Below are experts of layer 5 (counted from 0) of a mixture-of-experts language model. Rows are named router (the router's row for the expert), up (a neuron's input weights, with its number) and show model dimensions 96-191. Each number is 500 + 25 x the weight over its row's rms, rounded and kept within 0 to 999. Numbers have three digits each.
Before each expert's rows: "gets" lists some tokens that make up at least twice as much of what it gets as of all text. This comes from a sample of Wikipedia text that the model never trained on. Tokens count by the router's weight.

# expert 1
gets: ". ", "\n\n", "\"", "P", "L", "D"
router:532572433479512531508509502512516472506471475505425435507494525499542484478488491497502531485500508499488474484517515464513494543502545512519495488520485450522536520512512494488487531496524494526481498487509501459470517495514518484482491526535520483500499523488513526483568478509480505520
up26:549500503440530536517456491508522496548508487474425554498483466504525488475496527455489508484485486491497494505510464502523459493511472481458491478488496507490466505483508494529533511481516547539493510478486477520545494512513538477464526494556496480507466481502546505496449552516493518510
up27:494499487488474502512512522487489488495483497472528492508465485479472488484542497486482508519515495507494492474515543502513460485494554495526469488519520532465477491543492515503478468528461506500482454530482505528529529501505539518509488517515516522531484540516498494507484503531490503503
up28:492515532469463490500503496493489496486480488518520517514523503505514472518501521488484529497436527527529472464485485521521494488474504526488493486516538529474528494507524500543522515512527481524509531498466456476493506509534528541535437530502499481529483497449579512496490487508532504484
up29:503486468478513493500485489499494517506497507500522521535499471499449497457514506475500518461519499517522486517501521522517483519557508545522507463463540562535520549495463523483511508501495507492494554508477513523509471494483488480490486450510530495467502544490523516568518493477491498498
up30:523480511523460515542489507518530494484515490534449487551503536525497466502510500497533503478473526510482515503495506526471524486497559478528525472519507466501520506518497489441506491513536482474520502518528490500533500484477512500505523474492525512517501502527451519515472473517499533533
up31:487469481449492527488511502510494495484497479488460506506480484503489493488522547518526511549499512514486451501470495508511512507473478464473491490498486487484480503489448485531501554508489486516478506483541504479479495466476552512533550488588524529505461503493487484510487513543545534478
up32:461479493497510506488496495487503493530498514502487476505496478485528503503517495482523519470508523521507491449491530501513452507525490528446448523532483471519455473575507516529471522524525493503505491510472528531538456464490465521480490500539536491476492526531528516512501569531517473503
up33:499453491511555510537483516480486468500511507517522486463523537514506477537492469541533531503482493490510442525501563479494522495507480477490492504505495459453497494477489481462564506511478524527514506526502528492515485453499490474519527468558505526486537480472552507497504514550484448546
up34:521492527475504545503532485491496504466518494505503522540526503492488492474485487498508527484512490494487480500436524480492533519490524504496465523498482496427494521492541478481486490492503536500467463533506545494497484528498490494479473506526512495498483504481540513491506532506554500519
up35:501557450504449484499535465524502459447464489493515440459473503464511532493450518519478483469511488491481492504480499485537500463520505498461517541549521500529505494562552503488465505500500463512510460545504486506467496521510503498500519515504522498507449490480474527494491500466500475521
up36:483552511490494534501493548465516471496479530520524477520524578523471512523520427452492499484472500489448476512475484495513489519467514537484522496496492482493517517504495487507490513492478492514480475513532476493508448516515515502505512460490511540507515501511478491540478505538482510493
up37:499508476513449480499480521516472544518510555490477490509509516496572517513505492417534492520506503527484511478487484519483539515485489503506488501514503460464557509458488507472530490487519514513488511513528486488473505522537460518507504487441488470466471437493532470511512521548509530522
up38:451491466498539560547521500461492531462512529513483490483524514503515507472508502516511486485519482550510530492520504490527495493471509523467479560482509500509457469523533543472489486498531526491499516515490500500477494507460499479544503493476548498517496495499457517545499525466468490530
up39:497533477519486525491533499516496495519552501520443467509506503490477509459447491459479518486537492519538496499430517498503476514480497523485466538503491478533536484498535509499465534493500548573485474512470494453513478475509521523532518427521511509533495514448527494476521500484448509504
up40:516525500491523503513515469469533456461526526498416463514476515484493490459505543509496496477526497466523493459498543479498495497501487493497470484503459480532529560536520473505455506475533452516504467494491434482467502553486520528468483528508499494513508525501548515510472485496494500549
up41:473455494485482462445516484503501501505506484518458496547507517491513514474513506472462507490466472525467531539523471482505532552474482511472534482464512482516506491478477478454505547514505496521497483475463499447532484474503517536520507501526521508517490494507481530462462544528513508498
up42:504526524522512508471539504456492510538487497509469508522544501520499545490477540483520533508499532491498515473492503478510487473499514545515522456538513549507501474484516480493475509516501459533533542479463506470494494464515509539525494493547499479497460504525513464513470513513516495490
up43:471478509473500558472518545495481501491501452456538442497472493535497517500521540546456503470517499527535512519460530480506454541496503501490436543511494508464528449502478523516496478528503460491491506488491545551509453500473541481493500494507470512507464474458471551477528490511508486470
up44:524515516477497461464489522488535493493504514507515528500509507475519472503516508502527529532505523489511517517488494504491507490479561505487510484542488466508578467482494505516480518487525512469473540543511500514486531520504571474508514540536488497520526504510525484470480464476525501512
up45:469491516498471503503508515515539500429523474481500501486485501522500500478465455507480514512482537503511523506484504497488520500494502495459466457476520508531505496535462448490512505498545479489493498516442558498515527553519475493481461497519540520505485499491504517499458515495474502523
up46:476551489489502509505470524489506532486537523463518539510479541471513520507534541487507478423485496540501503520513487519524484474469461524488531503473494472540521488555487461471517523486521520488461461527504533495495487462511522543503483516505524514522517498517510541495498445501469471485
up47:457493514496487514523483513482508518489464462492494487540448478509444520486521486535498509525431545528494494471516494489511482486509506478460523516534487509516503516533479495464545485477440494503526527485502446486557481487520502487492487518543570529516506482514494499488524494527503465501
up48:505505449503495529522494468504512480484506494484481473473460530507555477521482527520492447512495476486522535494511489559513490488481508489483532466487506508494529555487496496538513494452488523524496486504519534551497524506479505505510468469515484486459501521490449505491529494496448522494
up49:507551524463497489472519512503508488467546456473530491502484497507466517442481503483499514472502531514560479529547471461485474509505500499498497520478477546492493461497540506491518506534469493511543501521498504449493484479502489474445488512500509469509521531466497507504497506486515488530
up50:472495490520513491531497529514518518504504516510501483555514541504505534505505480465485468486527486490494479513451578491457501457490535495473500502488501517497515553477419517498512549504464537492536505475452519498462505520486472469489499471554457487491498507492501499495472533530488482508
up51:530511443524442473463448512480547471488473490515466509507464517528530494502532494535496487525494475501491492531511507558520491499499523516510518447495493461507523471479519510462472524488519463520501492544512539514501496527508534482485516518459515490475484448495479538454487502487503478509
up52:498466513510522520486496513473532498490522477480465499522462476520449474543487499559507509500495504485445520491523495490519504459473481498490493502494513512499530502515507553499461487542480515531527514482491507499482475494505501482466507501522478517483477527503503553493474488487466491498

# expert 2
gets: "of ", "and ", "in ", ": ", "was ", "- "
router:523531528525524575506476517524486480457446491493527490453490498492490476458537500454470532485476453497468516494497521513540462506470504494498508506551505509524494463529485472536464510503500504516517514490489460477440527502471532492519531536491522524454517464515559480441498466519514474503
up17:537548517542518542475482509486489489480497522469476477449509519511512477502508500491488479492457531527474483466506505509541472485473472491472499509498488513480497523522505499466502481496507476532493560539469460490448499491514500497495477497514507508520512523448498504487499513464505499488
up18:500540516500476474537502477513543481476532471517511475524505505530500519513448492504446466491487490492457471524501528504498493518517505473522497521498515483492535499503436530500542531484508533499491489486540499469498485528502540494491498458525521500513481456509490479491530503513515496528
up19:461476499474521558502488521512447493499532458461512499452458548516503457520495513479507496457481456499524499450501501503535490469495460541468499518485548520496473516520441524489521497512518512458460483517466482505519473516512528508519513490499516519454487486483491484491502468514481476480
up20:477532449484523463548516506550478513534570517516524480504478518523477497536510519480511529510493482513524513480485505466475497516460439485570525454503465500517500517544537476480529470500500514489522494504459514531519457482477492462478505468511499523525507514478490522498458548468478499518
up21:475511523487478511541457464493479523497527512532526510461507473494455519503543532536505514512485507474528478505473519527551499523442523516497497501484479490550498488495494485494505495512486516488492464498483518491517464493479520477441491507487514543535467553505496463496506529483474419539
up22:466531498525499508496509493496508508486475505463515493505463497531488501528484496463542563507491471472517506501488528506517502487538536515488463523548467477492525529482460478437504519525476497526517438524517505517508488500454500512499540485486526453499510522470485507544497474498523464486
up23:486526541506461501503518532481480554531521527467446481498477479491501491527484488514439493508472468512500508532489520486484545509501499506486486551483483520504528509497451470528478457493508506468511493495476515530487475470481511515495513515503484534484492507517502510529482485537486491534
up24:491504464470501511498555506514457484523493499499472518488530485491514516498550508478475475480436482507494493506446469485478503544510500501493508505476495493481525464524535500497527515496547458498517511488499527487507506465478451480503521478519534500491533501463490479493476492492509439523
up25:493499442488493528563489505521542490473485501443430487504497526506464491558492530526531492524481506527531505479513487545486513468518476540501535470508483480501527510531493504487483518519502491530478457552499535486498507505508515521521516442479493464527434527505477499484539489540494488505
up26:517506454468497500491513529522487506507535469520439503530486478510558532520508514460499534555539476514572522504502502509504518542492525507468476503493471493493470503465507469519540504496514481494467480499549516463524491493487501492529526504506517498467426493482510505485502490525466531506
up27:511524486528487526521499508523540473455509521520510476453440519505460477516538474543473478502474543461475531512485517479508520521494487486515495510511500483473469531515473464511522530508527515482485488483533491501514434479515501494502537492538462531502502470474517487524515529553504449473
up28:477546538499487470521504500499517499504477508534492511546507526493517452493535486473512511504458503472496511489533487504534496474471505508524468463498545509514478505472486504516477519515495475509538522470464493506505528479552477489504484510481503464528493520531524507521500525480516492517
up29:510522508479499504522501487487544481491489526506516524456517472501491500478472495517554505485484434511499511529488511449517499446447453534512504514476467495529514546512515512519522522537504475502498505511522487529495487501478492477511491483489509532466483534492502533521511518488487524503
up30:503499488494468594474495477514492541475527478502528507507488559513503469502539484534512472549514485554525508519499493502536538480498501533477503519506495519520491515535528500496481512496490471470473495466511504494497489526498509536464495518532465478495497468459505508519483476533522510503
up31:473563478550507473464519500514503504494509475485568494553501522525496475506516465490491453506476504511484504481467516486531495492479510526538478484519488493557486513486517508490505493478485510511561504508489471479527492477507507496486543477566501477481480455483521435536532491557533499471
up32:511495488554505557486480491499471496518524465491442519483522527491488510502506491479534493490538492506479506481503504450486486495494494485488507520516526492513474495502504484471481493485495529516549505490496473534500539502525503505468488535493494562491454517478490504493521490492485549514
up33:493478514565483485542465482509525548523518495495480492519481515509467482518486522539501493448511524494513498488499476544495540495530461494486478507494481506508524531491478519496524480519497531542480478476484475487573454511488483492498472485482528501507443470532511510516465537500524482474
up34:492535479479505515529521513520483525471512475529450546539474495513501484499499521468502479541463488517486505478490504519495518462491490505501515465546457487496498470527491516524470526486520489501453486491521449515468473494459478492502511490481512491480445487493500507491514484531508483522
up35:494515514509492507565494525531492492504470526484475497449467504501499513513499471489460528469511492494517482538480568515492500484469521465463510461442482506507489476463486475546522494510518507507505540480483508495539479437483515529529523502444504497484534487486509488500504448510526496521
up36:494508446514470537503508511516545488509450454544509495506492518538511467545486508440441511518504487465500490490515490502486452520499514465507507496508425502516538510552520461533489499453518463470488496493512466481488514529502497505485497528486430505490459486511523512509436530521525514536
up37:477477501486567481478500515472527529512487471519529526489501500486497492490543506530446489440523487499482481484442510470509520481483540536476501495457452481482494494539468510522515502495499513517505484488525548501502476462524494492482519477504492478498493511483511511568507464479472476490
up38:542490528476477501476535550493515484460515497562555498501470527499511541492520467516504531489521508491478469522488487465498502499497457502471493477498486535492491511510466534491462503514471488501498520475468500517454470481507502499478528485469509521497543489495505475476476509531422474508
up39:511491481490553508500553477508503518465534511488491470490466513479523518436514513535461456519457508487513485476529497522528458534501485461514493512511491470516525497479503487479473508577531501505507533512494514487498519471545455493462532508530511531477501461515556506518478512470505454481
up40:513500450481505530495477477506515487498491474513497516537489540494496481495516508517501513498459471519477517481508546517511489487482509472479522507522515460514508525527506543505504525508487517499515515487488460494481496541493492495489490488431463478501493501553449547490495491526538473480
up41:492546506486485484489506508515515516512474468521540494542520452471471443468487511503484525488487550532504485495483535501492520520507546507486506537518506442532505528531488510510526501506486477502531481478471532582485511531502464475475480493495465554533448519492490511501497477492511537503
up42:495520518529481520482473498507487487512484521501486507521475527475508496537451466474489501472504551507531509484544466512511507475538510491534455496522507468544512482512495538529555525480502494441515521542513465492515468532493501487494554488483476478512523518479454484477493527478509463471
up43:498516500473457525517482502521472470503505530523457519518516499492497522522531490491482496471490495533488510490490539505464500504510536491494461496504510487513494471528503499479470518475511463509512504499480451474503475498479506507522502473453495496480515525569523462457463495474483495521

# expert 3
gets: ".", "|", "==", "201", "1", "- "
router:510481502494491513540521500495496527496488537515494505530491478493517496486456459489493462461468512476512486496501529505498490489476482462537508474489496461482540487519490488493484499512497512494496497497500512485429558488502498459539476479460516496489555488500545508494503454539534425514
up26:507504455493535496476466479517490523472495520505486474524485499448462507496545501504502511492508491480514451484531488487532483515489487495456478481495467485506457500477525511532516528539477540468451484492481476535486555490472533459510547500476459497477472525455529512518516516531490518499
up27:489516500508501519499510547471488475435506488492542503471539539507518520495479446548491498482479517483547503497544445477484553473478508523528479515525511483518553482526493488510514534511491500486507504516511516530504505487462542467502450518498522494488469560503493519466540511478487516556
up28:553500487519511526476498507514522481501551489474513500505515552504501483502447537444462467481472481514499478528495514458507471491504461476482515464506493574522500515524533514478564507509495489479478508497537531516501472521501474527477503498481549471513470476427535496518521495485493514531
up29:496460537466507538487542468503480491478539527535523487541510493510491501476479482500445530509475475518496513493491474499537454520514500514515484500499472532508507516509498493520515508483486492416481490521486523508553482516520503505491541499455513516483494484491540512495489489497516476498
up30:455501508465458498551501500479488496472466528480506535485509486488516525532511514497505530462496463482513504557523490510485544486528471527557467504498505537539515468500525509512516511541489476495482526478513543548497525514561492517506466518512512547477482538531481547502494507474467510486
up31:490552500450481472538504522443500458478521530503505478491445488487520473521499515494476520471519504493504498489494507511470518482516498499451526471494510501520453496519520492468476502489492555510470539488500537547472489524530491511505491515493516490492516556474490504501548523506496507474
up32:509561452538566523540520497521502506514498517523504490512502537533530504542521456443554522481500482507485523571525485483500542507466503471514481505520473508488476491509493473540542533475500507470490477506495487514455516484513500451495472447459510490512485530498482514511516537496474520505
up33:501508476495487532544505511534533559482525501476484491513490498482528464448516505479515494506469479510449451526525477501525475529503495481536473514515521550510517506499435514486495516529522487491498534489511485496506548497513530509516508495557553523444492488447545487482506517515483521476
up34:491496512506538542514511485531505531509474482494526522509510495505513510543487491472534467511513542517497502454484448497517528491487476506489527476523537520498504485500493525517505576518501506466479501508510486524534530500533475467505517472497489509509490504503466521491534518513518498510
up35:450469482476528510489469488492512531478505496522468484475493478493498538505482469469537539478512513491541490508499472474487496544483496491507520520497505530500501493496453509500528493532499501482523504491506516487468542485525475503459538529500487511521521492499518520491517537523478464526
up36:459550469498496490470492532445505494577495545542487472512498529522486503588498478500469515534484453489514508509535520479500495505455468523480500476499487504491458530520497474481503520477505494503485444501470502487505505520478506499540461495549551471471519464503532516529475520461481454514
up37:541516464476469601484468489525487491494464527501551477484499476440494521504466517524495503479477531493551495485483510495469485458465478484462491507526469512538477511525503512485449482533530486533515510478507477464531488513503465497467504529521470496503520470542486506528490528485504504470
up38:525484515537519472499433527502485489485464527476509504505525482478489524483500516520505464449472519489482493500471455464508515503482532478509542476538524534505497546503464473500481484472480521519492525551527472496462542526521491517576452512478479495489500469485510493510503468479491556498
up39:504463521478499497461507481468490472506511522480486499543528505518501484506543520501513497489512501536485524455484539466520509529503508479479477484499542494502520520527491491456455519507488480515524549539483540481508493512510523526523505513513467504480491511484482527508505478507544487519
up40:492501529533507434499506483479501509491500513510458507521527545502531526483483469529532502514490539477509537511516475529461469505507530516509492496476501523516532492454513497530488507477530517513458461516485507517492498483510524532495486433477454442473529530464502548522517530482498475522
up41:491495452539511534458512513479535500495499503495504520482525501514481511517508474532528524495462493491492525515461523496524493527483480537478520506449462439461554500482536476532520487461519498500478489472539523511485502522461538516491537523462455523520504494534512493458508510515507448531
up42:490521452503493465497510556534463522491470537505502482547496474516512446490504513486490523498473513503487495512493503490549503493532484489510476478513525529528504474538523481518487528529553482498511445461532447476521531523523494484487479479478491505493501477466482516466519490506486533480
up43:494498539486552513487472504515547513513492509503513493523518463460503482494529496512498490505519540502548451490559506518447486494538527525493530504530562496519474528509533498476544499452525524484513475514498488519471508507506474516486493446471524480479423483491505475499520464498517509501
up44:519479454501525497516501492514518523501521499510509525527495515550501522541477482481480507472542513532510560503489497502493491517498513477516521495540474498531505480537497520525500507481500511520501526530486469452484441470525480501457545522514489458521492540451494505493501503512475506509
up45:470511507513544446477473503509543508529560525515505510517487545519467486503476500442513509515537494542469489541480525479480519503479505486521503503509474512470516514573522494497484502542522492507507490487513467516489551517510487550488465533555519523512486527498489506494464504442484498468
up46:487499521508502524519504457484458512489461496520491497507465507487543506457499495486526487489445506502505472449502442489520526510538509469533548506457459492501507541543495474482494501494455504490490513510472483469480472535495521475481517553502481494518572465511483555514482484503489494517
up47:497513477453508543504495492469475525511488516509538516520463534495537514492479468517495489471481516489484494524490492513482515496513458493512517511486491487504518468502508497545489479460529472491506483453526519510497479485488490519506489506464488444501507543523477498512518502463482481456
up48:526460524534502522485509508509500473523472454478516485533537510472469489524513497492487536481465506496493468498487495476528475505508584494474509521522507524507483482475492500490481504458511475506453489488481524484521505508517441523475494482526486488473454521517482541487520484477483482473
up49:479480486507485514482466530505477533483494496497487499491553458494508509507483472504477500505466505506535506488502490467483554557483495508535515469483507514497547524507464515505520498469496461464543484504442462499476524518460511491495486508529521474521474460480515548507449476519484494475
up50:473522530493479488500496462492517520493500467474491487503521523559494521533479519484548494481463458480508508522544496500503520553558545475498505489516490507491552474472554498496536510489465523467495476479510494478518509480500506494509520524505491483485458479511505488464520506460453475505
up51:475479518505522482500513496504506555453535535499501517521519490482547480487490479490526458460479500500497512485505496523512508469515566486529487523498451482482517494455503507500554506534512522496537487486473494539467502498484491524495460460483531523490501518523529526509489481533490521495
up52:520515554505496543514474535498468530453538503508468495518533523494509470493499513470541482506464510489553430477488480461479520502490498472501508464512500430505484502511490479447500491508498468502449477482552502486532494497483520508475497486496517517495512513527517494474488496503484481483

# expert 7
gets: ", ", "\n", "), ", "S", "F", "N"
router:489499459465528519519487472517522546502495501488516492485505499484478543475467537506460499498478452500505477446510553500506544498525503475487463507515495518505448481459505500491470443501522516484511514560567507529536518487531529484479502439549511492457528447525480486472502496513544504503
up26:477471458487517520525490486525511470531492465480492480507484493549491497519536500527541494496510502503466492470468476520535513529522540531541527517521489485490516511523556480493513474520470450517511530508525505502468478466478496512462503528535489526469478484509467478486498460494542495500
up27:460474501497516484487510515492527524516520526525478511475499524561487496490505540521489434501520489519515483499499489515488521438531504530499496455471526496503518486535510514485467509450516464485469483541553561499502482513518488500541535483527467502501498500487529414517527498499560534465
up28:482509537489557547487492501512504485501489481499495488526513499503496556525488463546475494482478520489471550463506517477450474489492510442509442488502482515477481540491487494477531493514488507525504526485527551529493494504487499517506474492473510558445434507507518506503495499491457480511
up29:510497457531539492515480506516517477473497497497512464460475535497479482505490488497518526513496442506530507534473488499463500499491476471446513518524469511524471524472517464492499532488477459565491466490516497537481507482489485499484495521485505485501541519495486460532470493553474515487
up30:465508477510520500505524494482491536539491467502453472511513510505513482526460518520440519502496466517533523485519436487527515528523472507494473476530466526474533461483484483464515499522461482465504520537489469511526469509505507484457528496572485505481503544474473502496525514505515505465
up31:497484457473496498525534515523477478445517466461564506488510500507504444534510528491473456521515497505490485495526516489529487467474480490505517507518479485485510539537526468510463499558504479495514513490512506523530510461478535520449501473545512490450500496472473531479511450499528492504
up32:485509506494473527532493478503496485448446453476456494471430503486471477468486441479482489455489493505512549486478505490495522480536519523489490488510446467495457503441465467509492476460478516519487520516529454527519526463513565517502492419484519500460501497491508541492477536483501462512
up33:509502474542510481496477491501481510539500526477525478515484536469503493483497475470497488497504501479543475462518522516476495476473515442489493526486475543523513492422531476497486535494511446515501494503508494487500541504532485475562507537482482517473512516506496483499509499513502521512
up34:462516498536493563469473497498495513496505522503457501493534533511517544484492517484517492525501518450469447483490513493480484491508474464510489465505514499510529519475533488512562480488498505493552478501549502485498506514513515484537517523497506461506515518577498510520545495524477479501
up35:508530541504505502503485509468483509504519511511500507489497499523471535502490442502461496473471541489530459484506481536480476544511490530502523511472461503476549479476464492488512483558522484488467541514536501505511501459506495467445515504521515504493498508503445496489521529554535484490
up36:499551507494496469495485507540466487541530501500473502501534475542497481534480501550461476474492504492522479501481533513512495484474505496499483488514483494483487546512514467478487481545519492468506493527479423488484531509471521486475481499505533536478462502502463537492503537537499492472
up37:489523476498492534501500465518524509453524484519507511510524474465515482478535490524526509518493465531553474506464519481453499564486550531496535474522491484462466494503485502504483438479502503483493480529582511513485505526529488490505497494495522479505519510505517517513486488511473516493
up38:512480505476495537490513510515520512502500500502513507523524512506543496512532484486474522504511510542528492509521514519487482533544513517496527470475516480505508492521514450430539515493487532477502561485478561474498499469486517534507507481529520472489486487534496502497492476494465478519
up39:446472504488491548492533504513499502462489490496505514519523462527521483487469489509507515496494462481488524482473539534558526517515492482520508538517534480494537537464457471532487528491489517474510516490514510537503496543503482456461516512501547561543479512454532475494542538533469486508
up40:479501517464498550492528530478501497490532483572539515524510481467467494507496517483487511462512475497502465530529493487502468483494485494508463541492495501531535512505501503519496461486508523522496467491493501529510489488513489504470501507514525466499535481495523523499489540517506503454
up41:524486468524508499533520504488466472492518486530523479467488475526534498497490511476551502480516493517492519498484531484524477542495508485488533483490535491495510495508493504494503486440490526508491476510502516546521476482493524445483527487500451485553516533512485497483492524522529507516
up42:489490467500499508521459512496453524510543536516513461493551481489549495537512516527531501492464465514510508510506481473518515507526473516485492499509458503524494509507461567495454491544485460484531529488501516468502475508458486508476522515484520522458522505472471486500471508489478534473
up43:449472525501520477494487522478471481510504446477469526500508459475530547473460449496472444485470491493510490450456503519448527470515498501509503472510540492518495473505505490493501480496509508507477462500530534479545494517484515486479505478509500490524543510466492510503507498519537515473
up44:490472465502525546520478513503509506484474509484530540497483520527489489490446521536527501507485471514515534509516489513473491536484510482487482484537496505536538487558514512496448497478526493485490510500553520488505503466481508524484480470530480479481476555518539475491466565467464497490
up45:520526509519523512513468499518505515502499493523515510497541504490541469503528465503530500502516519478516511511550523545540480488537517520491490514531488489488566556450470490536540516512516524492474470483515480513460489501515474498493483485547495489433519469480511519537491506527470485469
up46:491471489481510574564546494510480503445484545495493494512497479501511456472519531476492506483485492473488482462520485500485516519506522502499476521491483509483503524483478478500531482503511482519505539475498493515479481528492507484477482484521452484496479482492456539487494499510489468520
up47:446475508485519471526465498539485485524509439487506497457514468519519499500481574502462492521476513472497506528470516518558575465526506516495464509505499519469509489483520486516509533462494527517490488457514472517527519518515495449523490500474474507478527509491500514493518472513478475460
up48:493524463497498484513529538492486518545494499498514508476516495502512501536472474462453494486486449448483485475462479519522516495501459516536494495519525481529449490479495498514537476501497516485510506494552488521530493466488543509485511505500483524480493518500482464480512468577432500524
up49:512483493470503501509488509507501505496483481499503476493494532519530500546514497417541477495469487487467516437449476488493483506498453484496516502494496536521511506515504517494477495535497518493541524516562495475545535528552540486415509519539504491495468517482467503504531463509540504513
up50:462505501502504579504484464527478523514496541506535488514493511494499511533494503506489502510539524511493474499491480509517469465501481471508523477527515502508479541539503489485535486517512489442518483533447489483489515487523510483525517486470513541486504486511511494471524457501469488505
up51:526452480478478533522466519458523510522519525515504448441461480494460517471457507524464524493479427496467512476518504475483534498487527484463453508455461509452483507513530505484503447487501496526551491497505490527488510502525480498519488487452511477495541468504506517550532481477545500422
up52:491508534507468517452504505490555476502476517482466526507511479500483510541497476494517458475512494519456479444494517484462496474531485491456476484483472461535476464494471516515475525455557505527466505536518487475468514506503571550499465515500499442510459508487461548482496448462523508507

# expert 4
gets: "| ", "the ", "a ", "-", "The ", "to "
router:488442499494491528526481461487494441490514514521467522478503473519501487480490478522460501463473548516472498495515490498441489504533540469464440445486447504513497495487521493485513515520494498454532525524497504499487492478497515482498484490474509484478495480462507516480527489515506480496
up98:505522466504498496504479495514529453512491481476506507521523484504526501467507548505478467511474498545524538521457542446531489490496503528538534511527519463511450503504485505537497467544560478497497472475546480439518427507495489481475474526531492520490490451528495481448520516492487502515
up99:504513558513506502504493517513505448526458469481557492493556517525528541520473501479505464490498550524510495510489551544468487519518500438494421517521464493517490519492488516534525484537534503480479513501534519524517539516488494455501467494516505485504477509518492533511519437475505515530
up100:519523505486491491509539506528499491506458569510477466497522520532452528556479469494544501533510494519529511516481526499532455520499484489521499505507530481486519476527479480514537529567538504483503490483499463453476503537537518484430486511532439501458483505493523495463543522450527496536
up101:526524480512486529511518502511503487481486468529474476520513501522453536562485505522487505479504510499488531525521489481496517515513512511499492515457529493493500468466482508484500516459542523517501496489486520483510502511510502482525558486519491521545502458519531544512481502479540501508
up102:506455507490494500483491487485501490518490533511457541508516519534528484502471471534544513497459532454465510479431499521521528551455524508503488530504571543467504490501457471501523489534485496530483503530470484545482526520521520529512469529530519485507467489478550499522513480503504521445
up103:485478564499499514566489484485501483478569489479460513470489476519497511505555527509540499516483508511522471549510484498518533527494523441507473496465455488485476491516501499485536511513496539490493486507503474521450466494483504522484525460535541522515502477523491478491471510448455496522
up104:491466536462496521526466492500494537512502506509512509512509476463535529505526542535547482485503471473524485481470432524544502522498516528523482490524497495513484493522493525479487507511483469500472457521536458513490510498509497536530428435510520474495536500527492493504505486510493560518
up105:510472475515472523541460538538558532508478516492489535490522511481533473445511473479496535523486537509501527528479499523555528484488527550498486496524501524484506492525521549495531536471507498501475474500500445493553543514474523552531484507451462475512476481524451450485499464496482494474
up106:503494476486491520545493489528523436484495483499489525469490477473480508489518512516476474435471502516506474509544476478497471526449523546503484457489454442517494471520508504497519499511500529472496505481496518455511511515488525478507506481526502492496566529488503532488521526514508493543
up107:494476502497523484499506464505503498472478515496480487500528452479513507496476502487543558492551543539466497528438489490460513467484499537478476543494488564479548465496501513495493567513533490473497519483543477492498474495468514469524531532519503493452511497538502522516516465507482463520
up108:480512494476570512483512485508504515469495518451460521454506526512482505485479465544475504478472455495540479506529553515470513516465530453453502501504489466515523498490482523518484513509492494497490498526553537525495497477498530488499523468534497515435483499523517488487494497496500516478
up109:503511520489500496519491478489484544508509485523489512524501450546508444540479512482506525503482469488538536521512495527484507519519435514480523487461494501489484541472493512531519476491529523534532476497529497508477528485489495514444510503510477528499523532497554569504548497513488485507
up110:516495507492489504508524529501506482510531496470496534482542504500533507538501456482503497493505476457563474470515481510496528540510468514516491479529465485518482507500514489524507518482482479537474526537535506523492521523487511479462482484553508467530490476471505533538487482482507527547
up111:509461441466490510488505512491501505502559445474512498537430490492539502481505464525482501487539477490477482474497465518544495481455462492541477498505486524486502488432529491540465487520548469529484447505458455480529506474543516492506495528543504458499520515492490516489509524517518497532
up112:533541491517509469532510468450467527493536485488528523527463505550463491504506496479478488483496523509494551541513490455509501445463517540540524471464461496501540494556473499521502475510539492486478496519484488495468515538528531473544484475474535515487492481544562520517476509526474472465
up113:541506466485478503480490488495521525505495536455468487523499488491504475498465544564460489491523512488468515500500495492482497488498509524498514513530489431474482494471488459519522469520513476517505528501476435540470520480463550508526503487530481537516534518443493543485474516500505496466
up114:465516496493476493506511550521493461526527535514497483538504450482482510522532522528476509473518476477498456470506478477485529530529491535507523487452471419480540475524485509518494484488507536506493474490515505531460465500494552512503502463498534469487447475470499497505510500491475509456
up115:532567478516535486477461512518509517525532526503464522466501446497477447524524531490508485450498547454528456510470463527524462496501493521513497498508508521502447476474503535504510503482554459516522499503497468515477485493510506502499462510456476509466475510467501539519498471522502507493
up116:484548531520522495536516495468479502535511468531471485536488543461460533539479520548490485445511527510494463486531469479481518546519479485488491519462493454514502455477533527498568497508531486496495447521504500569478462504456482506514511499495497513519466512484496495482477506483501451512
up117:461513533488455516512490475478505478494527508510536490504483551503464464532482447488487480500512499537534474493479523489471514487452483507514536470502505500507517505512452480463496522496481511515547494489433468505501513457494502529476497490485499484527467548472534492473506490540479487515
up118:479538493532495530516517484496556492514536508510530484460538498486522461490511528496541478531532512482505485448466559473522498458496543501468517529508509509484494528512508503482498508483512479548507496499478496535486526484503515515519531474543495466528470525450548508526490469497494469474
up119:504506546474467513565456477508491501478492521506492510546524505445493465473536500495529480495487512475501505483486444486501481522558477495509499486516469483475488491497498475490494522494509510495499483485512476477511492469465527490529528506510525509498471500541484498490463521477489525499
up120:516462525502536496474470498527456561484477478494554485475518501483496459458456464489508504484525518527482455478459512506440468477440479517495502521496533499480523523533499503508495475511496488496526500491476518479499490557495505470495488493577499504486513498525519476485502487486537464557
up121:519499475475528527485498525499517543508508506474512488496476508457519466463482543459490502503501494499475499539534479539503491501510515495518557531542533479536500552516495499472517450530469530520468473532494492506525468502481503496481480474452533468542467510517521532516504481487509498476
up122:459508464522539518535503537513470461500496523484524524514540503513535489480480499509461517473472506531507467505524509546512475511496474535477472489497456487495523496481487497483502492506507480479519513479493551511475514522534542430481483485510490526481498490490557459495502507513465506493
up123:528479473451530504498537503484492435462519506452461505458494483535498481496518491475490517484520474475530527498532496490508499478485474513501545495511474534527469490493528488515493509488511487487489504497527470493508469490523509513497521506436518454462554499504531504566485517544467477486
up124:518521478504487486467519500538553534505525517508470490491485497502551473501478505537491478530479506514431514533535490531499491527469509535489506499493478508487496484515508537516505497502567500508503529455501423498511504510518513537563523520534499554493452517488495505496468487514497478523